{"n_layer": 13, "d_model": 160, "moe_layers": [1, 2, 3, 4, 5, 6, 7, 8, 9, 10, 11, 12], "router_score": "softmax", "balance_loss": 0.00152, "init_std_router": 0.0391, "vocab_size": 8192, "norm_place": "pre", "rope_fraction": 1.0, "parallel_block": false, "extras": ["capped logits"], "grad_clip": 1.0, "warmup_steps": 200, "final_lr_fraction": 0.0}
Below are experts of layer 5 (counted from 0) of a mixture-of-experts language model. Rows are named router (the router's row for the expert), gate (a neuron's input weights, with its number), up (a neuron's input weights, with its number), down (a neuron's output weights, with its number) and show model dimensions 0-159. Each number is 500 + 50 x the weight over its row's rms, rounded and kept within 0 to 999. Numbers have three digits each.
Before each expert's rows: "raises" lists some tokens whose logits its average output raises strongly, later layers aside; "mostly gets" lists some tokens that are sent to it at least half of the time. This comes from a sample of Wikipedia text that the model never trained on.

# expert 91
raises: "her ", "with ", "and ", "fire ", "him ", "them "
mostly gets: "released ", "known ", "based ", "died ", "built ", "published "
router:527419479468545535516576529503411445536544489537505589417447523470430461464474557480475547584525472564501531536536492467495442500534428541555593468534520525558431499507475519531427478474579544526540511534494457505543521437528549569605588394532368466493496466520404404448414459498606530536511508454587527492426536495626465525466528556507514484536408521481436435438451506530469461488497427555494557522380554540489487457572446527592490490497422540530510427464558525589488499495464486
gate0:500495541468450477533478488536454430567531544482513471584585478531489449438540475481525457559520412509550491553473530460454419555536485529445524554443530538474514472548560465585476506427513408407505403552455433440438511460460491432555504396513548527499451507515536340524510392546480565453547515458498527441466506429544485604576555532443539471544564552557522578411503507481486475459538552446497462525472587454550597480465374548510540456481497499527496402519490495579547467517395466
up0:496508509476579437577474527531534520503474428564456585446487499485506478489446441559457542510460496517487412469487481551586537468529501568578483541528562494525362455521464455467467463542566500569459472540528478477490471457540485539519453443554522563522528588433592524454436625473522500563503483569481464548497540445508420483479554456608536493531501465496454443610465453587542573527440560462403440423556463525476505544482653545586454540515578429432479480461463479443529534454594490
down0:494562446502489566536514462486481451530481585471454493458544442558508561527474508514475463454525492431484468570445561519496387571531541492535563567522546435441483507536485559521533519561527496564502476467535498595534520499423559468569489448422454457468607527449522430629555519426559472370547510472504557454473445445500474431409513444462536491428537480519588564520566500447618451534504489520563480568501389471482484486436391529434453394496544530495449480473478571459530533392522530
gate1:470513393524462469472573526398521487492521533460425461470511499470559504500510492426446528521450419479444510483506534384480577556460582549525525563519531519505570509492498590455553505443432501475614506659503461495526551542536518468461561440538507476491507538517559484513551510494505559517478482478521507444504445498515468609536472497570480423512502452595360508442510508550507485549370448531346544478526461472370474567485532455441473551515509457560469597528455559517501578441524497
up1:525536459515504593450503475529441549525451496473534511500452405507527517570544433506534549433533527455435446475448466536459439519495581472610501545465484443530531526481502471426479539531468533523557498462524525430568407422521521509465480546594459470469494592644511647460495446472496488502541574430554530520496484457449595344476551502534490541568441538495505551552462554503471469549623492445561501454522518371538500537474513551522524491445491513532445517463544473459393471513598573
down1:453519457596490374542483410531497559417552563457459514488454427468455514511457500412492454554576436412450518387449482471446509524411501453446595479488491420513531435434482560543557540500387512472448444452503476521478570549524536443490543484522463473524532439608499428551606471488421441444476561483417553492516456541495412540516532492502443511520429603501462592512461530575535556524466454509476439424546523459464471478463459490452539468497422559457505504506450460468430461455474583
gate2:525474453460572537445500542472537486588514534511462441480463564429497485471519516437478513583475482496509632515510496513470517447605485487521512497516419517534517517517479499437483445525475433493457424507599606509562420495496542532538487461555471544635478518610470542493581474431453589547495460543457555494478520495472650484458487559551499464457514467471472496413506553572472452465568498495594532506502530554480553416534443491449626519562521504502577509529505319519403496555472496
up2:495511504460481580489456467533559589609489498555453454478472455549432518516469409460557477501473519428502492548518603543496510479467503462549552405470419454489478516529518523494484469571477478475482534492521484615468568564564535523442442396568439528469499499500464471477428491503482499495478540547523560456441483493382469550486419415418486473548429519401492536500551631563427428501593535524469459484592574509462528418516516395447538553534501478396455498444428496508486529486641487
down2:533455535499475557550510459486556419579553452514500465508612521528576525415410554442514519492622524557424509499509585510483486490562483468551488584485486460588475567433495461485584468488510528553521522500519520596511509456538488461555508582557519554461522444455451522472606443442468578504491530527523491438435450406549400474542497463436556553497547508587528456477556496501559535435417547496414495505417391454533436506493490480527471567449571437410504503433390487560536595477480523
gate3:584469487396553461452479503590460460520453554497542638507484464622505444545463566404451530533470451587479532541446530464470511531441395483435491439522487460517491519544528417475517557526437518429441566506504525600457492521506559514498529482541507419582429475505486501515500473534574556547578528521620475458450439495518640592493565487458543494505485482561535526546508428429500512567517529422445452533525562472500631558519528475500413491461557480539500525534425480467445436474466462
up3:563427470552531538509443662457524496534506494466510536486496521463475584546424516453504538569509446366472439530527455462371510495415571526572464366486510531496508545498475471536535496585518502496498408554514495493468541490506500430538426517518528419384490471441492506568418561541510464460557515507427595350496435424474447431506511532488521458500393547507542469482526512558491513548507444422511427576438421486517472566501615500499512537452508535512488506551526515527572489472514496
down3:408450463573521526474516471575532567550474451559359482573512542536546473542523392467442435455480508528495485555505515410564417473456460541519555519493471465503520593486553494603456489528514485484510533508553561406579479544400452496551494531498470546486523568532660480493459506490542493534507489448458463556449483479489444465562475546574477468570579498485505484455518526505387469496472534480509447418504623485418520565529540490522573367489486523522550419474568539481582519591486551
gate4:484529501542539514523581488609570570511454479517488488444501541548500488463506498467485561476488468493495467486485478555519563557492570511503472562489575492462558505484684543510589525606571510462425561492488578405503444522445568477513563508452565630492499457490515465499617482415467439493424544539517485479570591443542518536441432511531494465445497527568534556419490470493472501527472529491541610477473533510516426547467638495487454537444505473432584500572420472475473385532444477
up4:483460472476528569522526482528559582521528503555453441559423514464458573550515547487423576540432542540433486507449427516488566555528547491558407558495511512498542592497549431481468438569520522568510487409492588465529458467377522553582480522553565511470533481526471439506604434435509514489451596547541470449573540446586435532526517635525508538488466486477539445562449482469517537515576536398557584454476572464483477618408532557475503501527468494454563471480529512452418469546455545
down4:480428551432466517460477454436497526601543489571434507580473495548570488484582487451511483443422534505391482520601524516479562535506494499484637534536445472469417538457504416515487438551482536516474456484575530456545430502515475417503398529530458442462448484444534544447482519536479537489461524540441575502493433585463446454591480480517583502425390494473461502432516499436707524509554509484480593534519516439579508459473528451499461463538543497472494537428534536427475555488524444
gate5:452585451501390458483541501555459560524468492575549527525519577493544529446536468501395465488473454549567488559462473476500532520482492535432417571467538563491494409431469431442469530464515576482539502507504409478491497517457565549508452507514501555521423545621503502562506362575481550469477476478442427455496413519435421441452522509470475462494592508418567478474520489503496573497623567500446404484481497486474502645408591557477458442511484491571560480497501499479421453423525473
up5:521407573510509461487492562473503510543527375447525439560507584453480456567481410392513506520485468488503576577529615454494554622547423529468485560570470425470488479458443527445449434443438452414438499376512577521516524503458472475420486552494560495503567549496471466510518556418555420500426488514501448545463517528502520598486561450438610516486550476560461519491505516560498530457477497491476584441542503526531473467469490437489603602550512509442439524510512515535572482616489488
down5:547425529509458521522549549600542535442507523600420461532481568449570465452467467459419530445461510484479482506452377598455549585472561444467523578552575500498502514460472471474434551553465472572495555543529562485479495509476477515488435547530581559579497519485449530519519512474550414528547498552392522565443419600517499577555540514480532543439558482475434553511534571563546473501590595542471526537524430482498515589434509502526514456488456456482395442457534496356454530555436489